{
  "n_layer": 15,
  "d_model": 384,
  "n_experts": 64,
  "experts_per_token": 8,
  "d_expert": 32,
  "d_shared_expert": 128,
  "activation": "geglu",
  "moe_layers": [1, 2, 3, 4, 5, 6, 7, 8, 9, 10, 11, 12, 13, 14],
  "router_score": "softmax",
  "normalize_top_k": false,
  "routed_scale": 1.0,
  "balance_loss": 0.00636,
  "balance_bias": false,
  "router_cosine_scale": 14.0,
  "shared_expert_gate": true,
  "init_std_router": 0.0128,
  "lr_router": 0.000675,
  "vocab_size": 16384,
  "norm": "rmsnorm",
  "norm_eps": 1e-06,
  "tie_embeddings": false,
  "optimizer": "soap_variant",
  "lr": 0.00153,
  "beta1": 0.95,
  "beta2": 0.95,
  "grad_clip": 2.0,
  "batch_tokens": 32768,
  "seq_len": 1024,
  "train_tokens": 394000000,
  "steps": 12024,
  "dataset": "wikipedia_en"
}
Below are experts of layer 6 (counted from 0) of a mixture-of-experts language model. Rows are named down (a neuron's output weights, with its number) and show model dimensions 0-95. Each number is 500 + 50 x the weight over its row's rms, rounded and kept within 0 to 999. Numbers have three digits each.
Before each expert's rows: "comes before" lists some tokens at least twice as common just after its tokens as in all text. This comes from a sample of Wikipedia text that the model never trained on. Tokens count by the router's weight.

# expert 50
comes before: " ", " •", " Born", " Country", " Party", "|"
down0:495453578549489491487463580563435570463537533475485523509456507494497481428502526490551606536456492469511534484468512617567496445465499522535437613382498534399477436605533429501399467446478489511495524413488547561491493474491520422462481501494550387513477415559458504456561532467518501541
down1:517557594520477499476476497396497486428549555474513591425449531392523556482391404445515493541482491494434422495486468448541542494496411588642443481524493463388594489588496489531463395424460580488571488486493506581476472437516537457409538494443519563487480493497431487517472479436465453554
down2:475486517427546562525426416539547532465500540539537522551547529569570494450524467447530509518609589591419517468507583515530425535420471571522478453493522554523456519473502470530493444531470517557458553538480493473495499494487446457451491540533469515584508532506492393512484486542480521490
down3:456570452532491480437509430497479525604472529470562506396499498491528471490503437512528327486459567504513421547491537520472481507492520516592454464496513564461539639524483512547563463473502461509470505461453503485482387536477542450563524593558408581566448599482526357550522508578526430471
down4:445454551395446508512462539567411494448484445530523654384592474528482442501539538527519456442534496508492577514594458539502503492533521525529454535535447494514627416438430420518541521518484492448569418522517536520534511482529550571551559492583437510535534509472530442488506526572478517471

# expert 51
comes before: ",", " and", " of", " (", "\"", ".\n\n"
down0:448498472506491520527545443602503477531430565491522532479501528501503555477470432385501445477517548535494514576535628501509445530565512576477463533436558525519457473501501526508427461513479548544533468637508447490560493504602439421526496472514504456546523500472507517466480445391522498518
down1:417572562545585478493470549508429551498553575533387533601475509542450445543567549489487493478486530545474502473461479488497555571414518515512517527469478492535520505556509525510495464508610478472553510502382583385527501573461432507511511504396498518519547550511526496504522552482495429588
down2:538495530476444420485537462532535505493546526451563612476523455564488535514520459471451483405457562446389524472490478498506539531510502414491597498476504499554490461516505477534460472428558441543507506474474494489506511472530528417633454478485592469469438502498453477596493587540416563466
down3:422508444537508450470538367567554494418490510507465565505463430467580443522430416564360469583475423488490518461553555520508401494540493477521563545479441515462445423511351556571532508533508432488499477541486470450481462475462492563498393524465531430530520430427535441495500501444632560447
down4:568454487429474403594505556506498491570513510500455471541475432430478444476380472480554571509535519538468508485531439474533512571548579433420591469537491444551487424558551459481469505574525594520447527486525487535489433469533512556480503482533508563486544476490445443552537545423495497502

# expert 32
comes before: "0", " |", "9", "8", "–", "6"
down0:542447440600458553537515516458443517593487586506480524547432491489570493383526490585463522426491387526451531578441504543545468527577492601553597430564503573578518487519538545507512580528533527486537456544532568417623527458520542529508577457439518519546447532485467553491501538457559520465
down1:545489479575460461435434522555493503399484455621473487522450479576459583602508355579462468524424507434486501469400488516582479480455474474507434561406459515459508498470535483540589549464400479591449466503553482509563531489543531464485516623534504593423486499489541479525460428504411527514
down2:576372499467523528443497553520513462500467585544536525488549448479464608508436494467501540572518538454573484473497444473459486554464516472556516555580520440586479537420591497454482420471573489482438423456493508489581546449522509457452484454398510545624560556534468526469558472517598528542
down3:495474479450579507530548520453520431536498422456492543530568499482445447452534638502460447563546523542562531449569523503457418527470501556508565592538575513498447491559438487468500350497418442437446478466475379411454540503472496477468438423577536453501490557488483526493460520601477410580
down4:506592546535392468536501475481508614540460563494519516447492569455615462470512464450542506421494450480446404560490527450558555425525555453491502397512477491468566466485499497421439588520585515562561500477565514541485506499512501488582514547414549515469488469523457502465573465464550555457

# expert 4
comes before: " ", "|", " —", "-", " \"", " A"
down0:471437498530513407529508503536562514464498547466451437524499482451509538593512500467494579634588404481677480502499483464567456542550497525533516485470436535568571576550476571466578587510487561492444512528497552495485470490539522503597489556461479548513438532468398546522473519535486525502
down1:564548544471511473568413470510547443468453442525405470503503500470495439444460538505426567583416499469531529503584431487536521534474437558492478609576496500511477471599458468482532358583483412578474526519512525448501500526508519506466506476502463460484526502547485482516533444486560582554
down2:511509485470630499526445496480525421568518439502528524555516506429513510502475521551391489481457480513509554454436471473544439467512538393555553454456537554589551496521519430465492435443564484466518509534457556476427595498581538536524457488495593502506487413563471489577528515464494511566
down3:506440417537556486501482451503554564457415532589598535453416538597464461559558506531488550475547381548519579499478506484590510438477452495657529525538497574525567491541495487402526500494481568479573498439576543509487515507517455436516444508480516516476499545452505550516573469547528464486
down4:576418511530530474633483402468566454588449491566520482469559516509515364492537525515456493463556416478517430528499483482513525492409472524537494470393536458461451533547524450586532508419517567541449562510423552533607568439562517534495551494565457560502482440425403540507474497590564572522

# expert 53
comes before: " ", "|", " W", " A", " —;", " L"
down0:529527469488507447434493352477535513500521529490447525491508424457465525467513428518530609563518555432505459549506505557491530523436408461541439461513594543356512578528534430486509462507423482510487455502440511520475499459480488469443372471544502560495509461479542406520476488472407455546
down1:486355532486560601481487452542501410541584514468464507486535518514496502475491497511405532504396483411543580559549500499469485398481473477441523479515518456506520555471486605579589475495404469539385523373466539521586533524502432497495495514440400497550542448450503491563578496463447528584
down2:546491453479566510472427524515553538458495447519472588584591453549447553517515536520507498510456500516507530445509549518475465444493524550451526398435634484507514528436375519543573474494403445550440501509408455465445392564467584481623535481440429492504517438563555476485554496545489514595
down3:553531480422541492437527514503533555473545442556528605463596453566540458418486467507552546459529570473624615528523464530515544482467515399551559441551426505490486503434519492476422511523470559470479541487598452554545443561450512686490482547524617532406450581418563449470542383565573537532
down4:528463493462439457569504631489609518432468504489490392438432483460540526562491421492523513596451544543439459487434544441479451493547484498400436513492396547469553565437463470444460485488496431492469540506498469579627455460474499516378472498505586502509501432511535500542498518506409500516

# expert 14
comes before: " |", "1", "2", " |\n", "3", "0"
down0:599491402445517539472531526553489484490483550488508461508459520442524563492505431582559550537455555420488557553536568514520515512520497485514441570537484488529481571512544421630448554426577459479465532463619437591620505547494536571460451515505499475576560565566531563422575451465498543478
down1:473470555525468540512458465525583500506447460601460514469428431460507488519564485513554481503474562499430459510444466417441442455457638499517572465538498465510480543544535533518422596439492469488462408516420453463475532551435559510506563416604451463511588587479477482565417409465461531475
down2:538581424515488535500518499494522463488479447508584518502451548470512550545478400493556469533564472507393475484594462549426573489610597504453531411471509596508471505552513518595531471483521486563499534533515571487464534505546550577481517416515476510540538468492512516426509638494475612483
down3:477470415509388512454452511387421581508474523506419474539404583473427505534539482447564529479616564493466390562524523560547492489555517523475441486474471535526463590496503462467505544607479503508522477497438461591470495514505537523543562526329484545447443507379531491517508479475435455493
down4:560495435484413587648546511507492463493535590456488559453489551517593354505447566403464520448465481546578485484512551522541550567583483435520481525491498572354471436560551524491430478568466531484397521538451440494509482548473502518497532527492609509474391535591543452471561426433410482460

# expert 34
comes before: " of", ".", " in", "\n", ")\n", ";"
down0:550573508545534489478539523509452535499445408513588558461450455555506500490498485516480448377492467448532511489486467518550488443493548546541500497463571502471465502431532506484436534505397515489468434523479547454479595587485512534512541501460514617430387442539450411553493542541536553490
down1:559498403467530511525405486499428592523425540513530468553508537452526413538493457597437491536560542352382466538475540545565486511481593522488551493498523598474438446403522483516473594512441460510507564442660499520515501480579520555564441541540536530407466528569472481558487555464537545514
down2:524525545545488500583523485541437484392634478523471473351520528541421463485427528411545505491468544523566585562477555425418478418552519447400519465508475532502503509490506489485529482409478401531514492547541477531404546533495473554509540425588450436462404570541517532484460397570485551534
down3:420500458534453434434541517508513501494506514554486478518566544553495529468537436532510519527527541495479540498546527385517449536428468492534562535492455601550505452394420604517426578362454467443592524503590389503500449475445555528441505511462520508519537520519522488457638517522561504419
down4:485571509525468628535535522448392540583537500418434489478511474382477516542526481528511505514538471557544430460577479482510566509567548496507536482585512506541455536556512503560482541495463512421488472499481483593573525397550409482548509461403501469437483618416508468469492551523542459546

# expert 10
comes before: "-", "|", "==", "===", "The", "="
down0:467566564544546560479531480545569448499454525437449469474466502528565558461510540425451532482409536487486466493447560486518409511558541526557508401563456579561547614447393470511456475483517564508457553446545534569423500558486528398543490500505483560576554497531512476522470481594449410559
down1:434450462517644432506629530418552461421458471531496516416472473482491537479467561535436435485470537501416513618491471581554472516614521495546520399469521513463600595461499478423500463501515385451447504475519507582580480452558584525483430454532447526582479494467568565520556451429497508485
down2:607533596501555536557548459480432513434467581542492447465512401495469457506588523436447469494461508611420557551631496467477510480552559432468587491458497514501559518436540515476532464527551502515538477456440441512487507348466533552574492447544466478515623527547499468563590456654543487453
down3:518461579494529504600519586470499493551515450540516452611449449527522593573488421662449506575528563423493533487457606435537442517506430539520497425495459526456470557498506530547555471474416509502460491451477445524513513482512407475510458543462527439534444558546471428457530495501408435478
down4:433448447475492527438478535439567500446378462518470530513491451524581502592578561458571497521530580550497488549513551562558531512503441575566487498515449499473445577549461448548417473426460514483496486467474477589460463576493458546559463454495566452491508518445527573470532529493523483496

# expert 33
comes before: ",", " |", " (", "\n", "'s", ";"
down0:553440502544500549498516454545475546503466524432569518481486470489503465498536551501442551481459513499405550503535386447481544457505445455556507454429519675490532465545536554514619504484551581484420574480522459467503465434470433494542588532481572473403511605519466550480533556463490462476
down1:523377516454448463481464551518517473452506515460448396521505424487619511422481545479597565521499530504526568465417508562437475455533487466396406486585490515503524581463441544559482607474450447529510509574545576494418496459505584488511569510423484507549510544502542561570420396479574504433
down2:524486538449464469454512418489535510554543411473434575430489521525544514507570504510496459440451515384415547464464480500513437455470591504544428516498517502526517480462481451379471537512485546386511516499487513495460604473402501656483454518428609477543476532466497466484493432523427572554
down3:607522519442499443483477496402561519462418467455450467550486424580523513582437508507529518553528454522523549453558527625486442594552503403539549607501550468536584533495509487575440545559456562473563528424524534406456436506443488536591590609513514473476493551559547426521505552425505503441
down4:470466500596410496463433462616459522520485560503549393420566500535550470414465395491432512509421491471455511517467517406491518544517433486489538554501451501471571449525522530483573526546569418438457492547513547557541500508502516564471550480506472419456563497495503479484492513486459449496

# expert 24
comes before: " ", "|", "9", " Candidate", "–", "in"
down0:426599487516510523488498528439491525463541457430484481489557543490481480529474468467485447481472592465516425583502514414461536549500520425462556498523449450509477513511456594620442490507564486549462411550487468483675485556441558515516517541451494366527599526577420483449440561456571461500
down1:483431456516386540534472509552439483533537565481384477439478508501510558436519548433502493485436492408458489593508511600417443552438447425449502501469489460452526597412408513469525546470525490564542503539476585475459383405374514499475531503478543477507448506482470454470384474466522536498
down2:600550408528536512416589449612419445467469575407589511402496531411528571526529419512511623407605527481480533428485476485454540520484486503517473526507526465503526544449420511406513527482542531489522516462394531543461435586453511509498523567505518497485460425527525495529558447486533509469
down3:562521484483471529521503565519537509439415498512529493516508551589614441548480551498479426505452456502462590424608502435496438521493468562416585524591417514508527429432493519589519512460474489573421540528658487455539464467489439495520524517449492531411537436453605530495513495408545529496
down4:590491523481431537430544447473396388482443497530429468535493427416536466488502475470352486484495487497518478431556499452492388398495471516534593530541590451541418576459499437488488544420514564476647514539499471522441428530488496470563500516509478460508477562532464599442528514566519469470

# expert 17
comes before: ":", "\n", " (", " zone", ")\n", "^{"
down0:475494464521578519402552603519469465500546488563524583415492466565516392551478553465485566534532480453547510466530471513494384530461528462486460580510499512470494440437478621472548572565396599539544493501469451469607509492528499471551564518517414472434528484477602546545480456481533438479
down1:464435546554501500488483475553507499445467469477400480563498460447538507542412558545480645523506479436504536543521531483515572428518525481608490506533524504582425536510512513459517447511451554551506547511471499515527593507393464461534561547512595521522476493565521393527503504538608616395
down2:535509511450476524483519536471488428515587544599437558504509516423485525576527413512449506407487490462589470423440513491535468514503517421470471497428541531523482500602549509465458496521568581482567413484504504458481489521450502557525498478483468575508501451510537450501437448549539501459
down3:514590487551531563509544479492453527548566496449464465553547517430510475492522543555524506488529602491562462492580508430554463515556596598453454465518360554478433486505429461564554383586484488459468511450513569536583513500509653492498444507493505532518525460488484575550468464517565441612
down4:614494451559431446497628555496389495432500523504439504462506500471538480478461505549552402475484508453552490440502538508508491561475463493374462511503490546519477502529530563583393489533548447427528601510512534520493453516512536437493541533487477443472451513498550541496451461491513485537

# expert 16
comes before: " the", " a", " be", " his", " to", " its"
down0:502522482466503477508577492470512456476546462528482457519456555518432510556491500545346483520492511507491484568534445553463497514530501505504523534522575505516474495512503473447657397402521548425539438503424441561427534498597615485541570579509508493497361477590499507534489556460578488531
down1:437559531478548472477477499595507472514531513523411428508475406511492508493497357518530548629540464505560554520449535522448548508517511466534508567569521574489465486589517436507510530512451566522549567535349447475556592498520485497504522547632518496487491549517485560465557513535550532480
down2:456545428464473456562431497512576442542566452477536589477539547579492515547538517516513402470537499497520492506522462444524580471560487472481492580476466460513488512531427528502510456590433499462465465556437486389499508576494455496531528467452529491511540562521554549512543577493468511538
down3:530498533412487543499493581591458533493457510547525579480554578565502451502554469506531483558588350655510428519507469525533430511538535512598532489533540490456481477511566511433467484419497471480504512516524497423389559497526506503497580587570524546483427544473568491497504463524451551425
down4:594462457532508506504420456539536496424504477510508501498480563543510488450505526516471483460480491503390492438460576572567450579563590385574412397603490493431509515513555449493556535510456423485536513540538491472459505512438457525524431431491443486438536468530558372480485473504536520538

# expert 9
comes before: ":", "0", "\n", "9", ".", "8"
down0:537459599452502436429575516475470462522501545471462444597540520455538432542442557479458612459519441443487477427505445453414493475390516511464428465520488502432484441460531522465442649553542409516475581530430496590562561460459432511527511534427456586498438540569462475568556559474510535475
down1:574553374515481462491499525528554623545534539530463405510475472485504482514492549516558478490521491462502478527458385530518493516475550465610421488610535469450562512546513480518485598463506546389519563580385530530514524547604508578488533502462546515531502528478538511455476487585561562572
down2:459559512427480542551493401545430381560530476534583581488394477525447547454460504462403556444476496529472429512605486584457503471454489476454518506504567588498507580561487500563553478455433477483526445586486524503504566527443516478502482495488515456585565504494566517478514578509375470515
down3:494481424576465419538543399540534474488485435484572536507539556569507441472453596538482446498484465376439538553533446494588512535441405514423477486462514427518529468455553424406441534551529485557466463483413476527562541546441499557528467473386496410537533553497548499488541454423487552457
down4:496361478525427484516520510501478443546515506494472533521493550400464461501495484589592480487384542479464472453511443569468512529569480536470447455579553432493387492536478523468555527518469433457515536476558514379490650475410491418470454516468472565563506523474498477571515456481525484475

# expert 29
comes before: " of", ",", " in", ".", " and", ".\n\n"
down0:510594503452576528485488466397505518588429518505465515487545425491460585414422394565397543395422634444450502604552476532464507549434493499522512626518528608473510609475499539578593479533458457448417455538463555480556499493463518526576510532559507514461539504477512427459555521463394455411
down1:497481598521489506470498497574446447554539512562490450547445487487508508520499565450476522509517429486508499494457502536460505478443438570420524499601409559578546450570476485487482413362485481559565489478500529516590513496396521465458536470466499462496507497531457529475382535581467449513
down2:554436483534484496520571444455500497453481569466596416535535483562524460518428521467449445536489517544518551477539477402479471510510542497442458606443560616459505472526427500526470467532466578443537432583568363652454542554462499519460446474539500429500517479522518501461455467506488488533
down3:509525462485571460558396515432650449486597464415497446527531514499445486464561527484556482458426561522494450531495559466431507431384521507529444442496458482588532564425485536513527546444524390478442387501585345582550508494534502472466522492523380438417490523468521512549519546575454522456
down4:419557526541497578580474468529535561492510442542495447592559536507426455431528567524471494596496556469513559538553484556532529453372445483505575522525493599542562478486570534492524454428471501443480499591531497510567471403525462504466530531338587515473503434418519626427416513551449501538

# expert 44
comes before: " the", " a", " his", " their", " its", " an"
down0:447551526557423482482463525512484434416538495477599493564506499476532536541467412509532560434508512450499469459502479608521464463602495531468441450529473593519427523487537520519488494504458479524393532400459390553493474532587505454406495545565490434413505420454482553548492548485621473500
down1:444514449598473505452509513482427471521512510473472583506587541577515528445525583512391496378472494459504511499595446513571495491426547578421475402531479460520530418457400523550579552554492471476515576476557512504543522394589495501551452518530484435514516483597441577566444543461509472490
down2:565491448567480510507605500546477545526493487557620607434492458421497514509589532571513488532505585492509564486556501491443468487459470478480497599446591510529572518477614484510466498481459524442498502511483648451571582535460529478471459421517477478441625427474572548512476526612435426486
down3:523445532524385511400515526540446515523425528458532540438478414486437541420474548574523442580553527503464446519601475370430563401434545473484634492520474518567493473526457489394511538496569470470504587490489506413561472464543522524492488532507453528577444526631457520537446488477476544422
down4:539574491527476517552512455572519508462537458464420441498423516423476433555474451535488587593536473546423498529528530457463479547587527472441474455470548497486441476520556527533465541510499429507492507452568579541449520524500511413531522428490525500457545471528561560439599576451605508491

# expert 22
comes before: " the", " a", " his", " its", " their", " an"
down0:444453464526514448470432471530545474397557462464581542581525499514477497427486455514467515470407553503433467424495423562435543531455371661577621441513508585555525458509441508540492429561527462492478500617527432604417445481610530464536482553478417487461554548377462483567471446468502534534
down1:488532517421511462538418538458452390480547442394468558477496488507598442463504503511494505428506443499552548533539449444582428447445493470436559546494598440514547532534542489499530523511531464537516574487606438499485564598479524505548547555448661447521592424452461459413450543473563529497
down2:512540528566549415512496587452530517460520485537526543508516527498519499504527426545573612540591445509479537538464501505456570552472496523466482375488467480502507525470421557540505471464520421551481503556523489516433538609462522503426480523433426449586497512517504515518561479486522473381
down3:532607485517473545659536500430416563490453543495451460449464474508475595548547562429487476463438521424534549557594489470550576478590583356396486494496506483539543541404583490506476472409520542483539448462545454546505502551554531534502512511529495474506474517493551567420458524458503447590
down4:467495372501446471456558503599503470555527405452547466496593585494490471394474460452486496673526399440451407515491415444513453562471488410531518463476426507499417516469456397544458513554549492496526573440505501545519546511557426469567509507510488457447448486512506514551479654467562490548

# expert 30
comes before: " to", " by", " a", "|", " in", " the"
down0:427528446443476515490581551535484380548437580443515478509539471576418514499506538513489565505495528536510462518449474413545514540497444545494583498377537465476433491475560539521552526497550473462496524541501536437531423487570501454486586518512464520479473574498432530431529457524547433503
down1:459501458469470507485518512462531516493482549556586546462540583545508474557529470547458488542440500549453538435597531544462542530510549584496512523550459535526487550497500515499485490526445510475493495563485433523477438453586443500380596507472491430489517570568496460568454483536539592561
down2:424541480519591478489415489461525468369465521376482501510513447491437550530489504486492491523500518517505495542502539487378592440544434457473519553538476575494433365428450562509596553573479546489438497424435359509549548538540549480447541586497595527534461582556528498515465550458473501531
down3:536507465429434413496512485518528532501485529417455457475427573464431586456490517500572503477615478475431559486545509461563528522501441456442577463434432487499462479484382415478514536557496570516516574504521604426475548595476478504552506495488593487437525524489501479509522515474548384505
down4:550453524411527548511511536466515529378436579510480444536549490525459611508476646480468472424477459553512445523444570509418520443560544484544578584475449545438378533564455560589419517535506427496515468488390406453463538470572588461461482618578546473506511577560546676573488474449477475441

# expert 15
comes before: " of", ",", " and", ".", " in", ".\n\n"
down0:489496428440661505581527568537542531493410543466478451502481477499484398502519589471503503431471446423436499516518574455550510442444550412484489554443538493420516531470523529426469552461573478556446451492553463562556442469482413591485547486497617522510420559482413581472537457452442554560
down1:459521505545484520527497467549467538538481545492454491533435541451468469465642533433494568434542473503544527523610493512596475542578504524478472505518467481517418419510562541453497563493539512495480561394487455465461461419501647540517594465401510457415600430507474525511488485430543574496
down2:579525583477442525517543510522507463397538484506479538436484482456497457569425492411495454532548555492493471490441480534465514595466433512488399528497538506621508520523422430516498531459485435473445411522485496500482527571457492459648561551494514477527498434502448512494526531419468473556
down3:517387521469436545429512440449410455454537447493480466480432437526586502541511551498479555574585501524555502572457470546503412460472506525494471533483512496489457408424407573505521476518528529544468432515522522472589588471555526533456484440508474503526443462513510510485443519520525490526
down4:488536523515487364412471557592527373610456494536437529518544508521497448515557490564488505505523513453495474363523525417555511476553465539502532477380528451569427445537505545578496425518484492484504507525555506499502573430579413415460512511437498514394477514493506530615498507483570412428

# expert 47
comes before: " ", "0", "1", "5", "3", "2"
down0:483547463537528489588491533450514478386570600507510531445466461510599468540510549451442636505568482530602565457507547500530424572553411560511500528446537453551506505529537526479536501509465473554446472500455433463510534505501471520517503445511565511577513531594414600494417564598507421594
down1:476545555567539475472544482507468469438440467368546545479508575538535499432510490467432533495573535484598491535520536454617558454488556414592453601520493505578474535470594583485527424452457497406542459512587492483451547502512474500542499414528427456455549395469443460465478489559499438498
down2:587503608443418519500552570583564479559445455399552527421501520409513484517431414433512599476624520413433505539443491468509486545530472477466565541517529475461433442539471516582526479484521430463546455491456488466567506526603487465527567518527440431500558441531518518511438496532509468555
down3:520468557481529487611548523482446439476499506488525579425496553435474541353479471510617461505441495480457475494554492557449587444555462470457520485502503446443542447537482482560419492576454538499560461506586498475599441550575497488519494563445513429539534497530597530429524429486463476529
down4:459532523517443501488554371513579498511482439487548473526531489531428508587530481556422501608558558542486540560371513479465456535454515599492446537531515355552509464501432516571548489407527498506556502476489489456489449469472464453510499467565493557588537422520401520518485492492486479466

# expert 28
comes before: " ", " |", " —", "|", " +", " |\n"
down0:540476428470526515588478486470544557486500561544496600556483546547465528525487418546476415557530457541451545564503466400512496477592495409484547471496553499620559437543524415511501534501499564517587424468470403567540518454518588548525471458455444349484449533512544540437512516421481515451
down1:450443527468551499511433568496489484596460472565537468555425558527504457447435607495533422436524526398508576450513514479466521488408485482523496475501494508551462483457432491474595486460508507461553543435489395573486491466516460601511460540463563460522484484455423547563521420496461529508
down2:474458465521539539546524553532502545519591600475551602509553482541510440538518597511390557574412367520610473479460401510544472523445466478554478491472497506668515501537461567494538451493520525551522544511467421532532590449518480502438518459503492555447468415468520458494441554498528515449
down3:514526502539454503563511432454527566462423532539495432577475500583565436469481465502434509525508471416491413448447472612478508482431628522492562484500512532534501538455459496495550518513546593488484511452557512410485503547538514475521531563456561565461457389519481526542515451432508423508
down4:444503553374477484511548439445462459440542490537352589547593545508467511502523415432535525518561575577534536468519480470465481515511517473513546573489490518475486480420544540477514569516514539492497532523533464469429474545466531546469512505491543510502442607492488486490523513491570590552

# expert 5
comes before: ",", " |", " (", "\n", " is", "'s"
down0:525459494475481504507516537492476474511460453481492538576528548500410438555394536447457480394410480445491536498513504503552509449505529639504527452551516533541493521409620544557565366567530618419589553491523560521536454500480455401557479541508503484554482487498556462452535572396544411488
down1:476548520581399589493519532465509420540462479458499539570434496573473546503457476507475559411638556457447433460564535497471520502485462509494530565472539401565387484541426558567506512506491465496543451448516466497493505461503516470468505472481404515443513473494532540511472514401474491479
down2:545503480549487509442517451523445498537503523464608508520579465557402562514494496493498592500521457400464560429539502537475495500506486521587486418514491437502378525541464545557443443537504515408420513494556444443378496466477496464430428504609491511454581526541569512495535470532435556418
down3:552524489467483439532408495620392506573562550519440534501422526474508533401534569526477550528389523583422524446505520507505542518582464480518482496492473529507449532543538430477497465444579499495473494549535430479568565504482570565489463488521588522512648453512452508440548565490455543423
down4:523473534468583489538479494474496485489524425507485465587514480530515548546537537460539529520579489491508416537469585508463502418457512467458533523472527486505528529351497496411477524511535493450470455435516478443410467510560456418534505473554497527488587487505542518534552625540540556530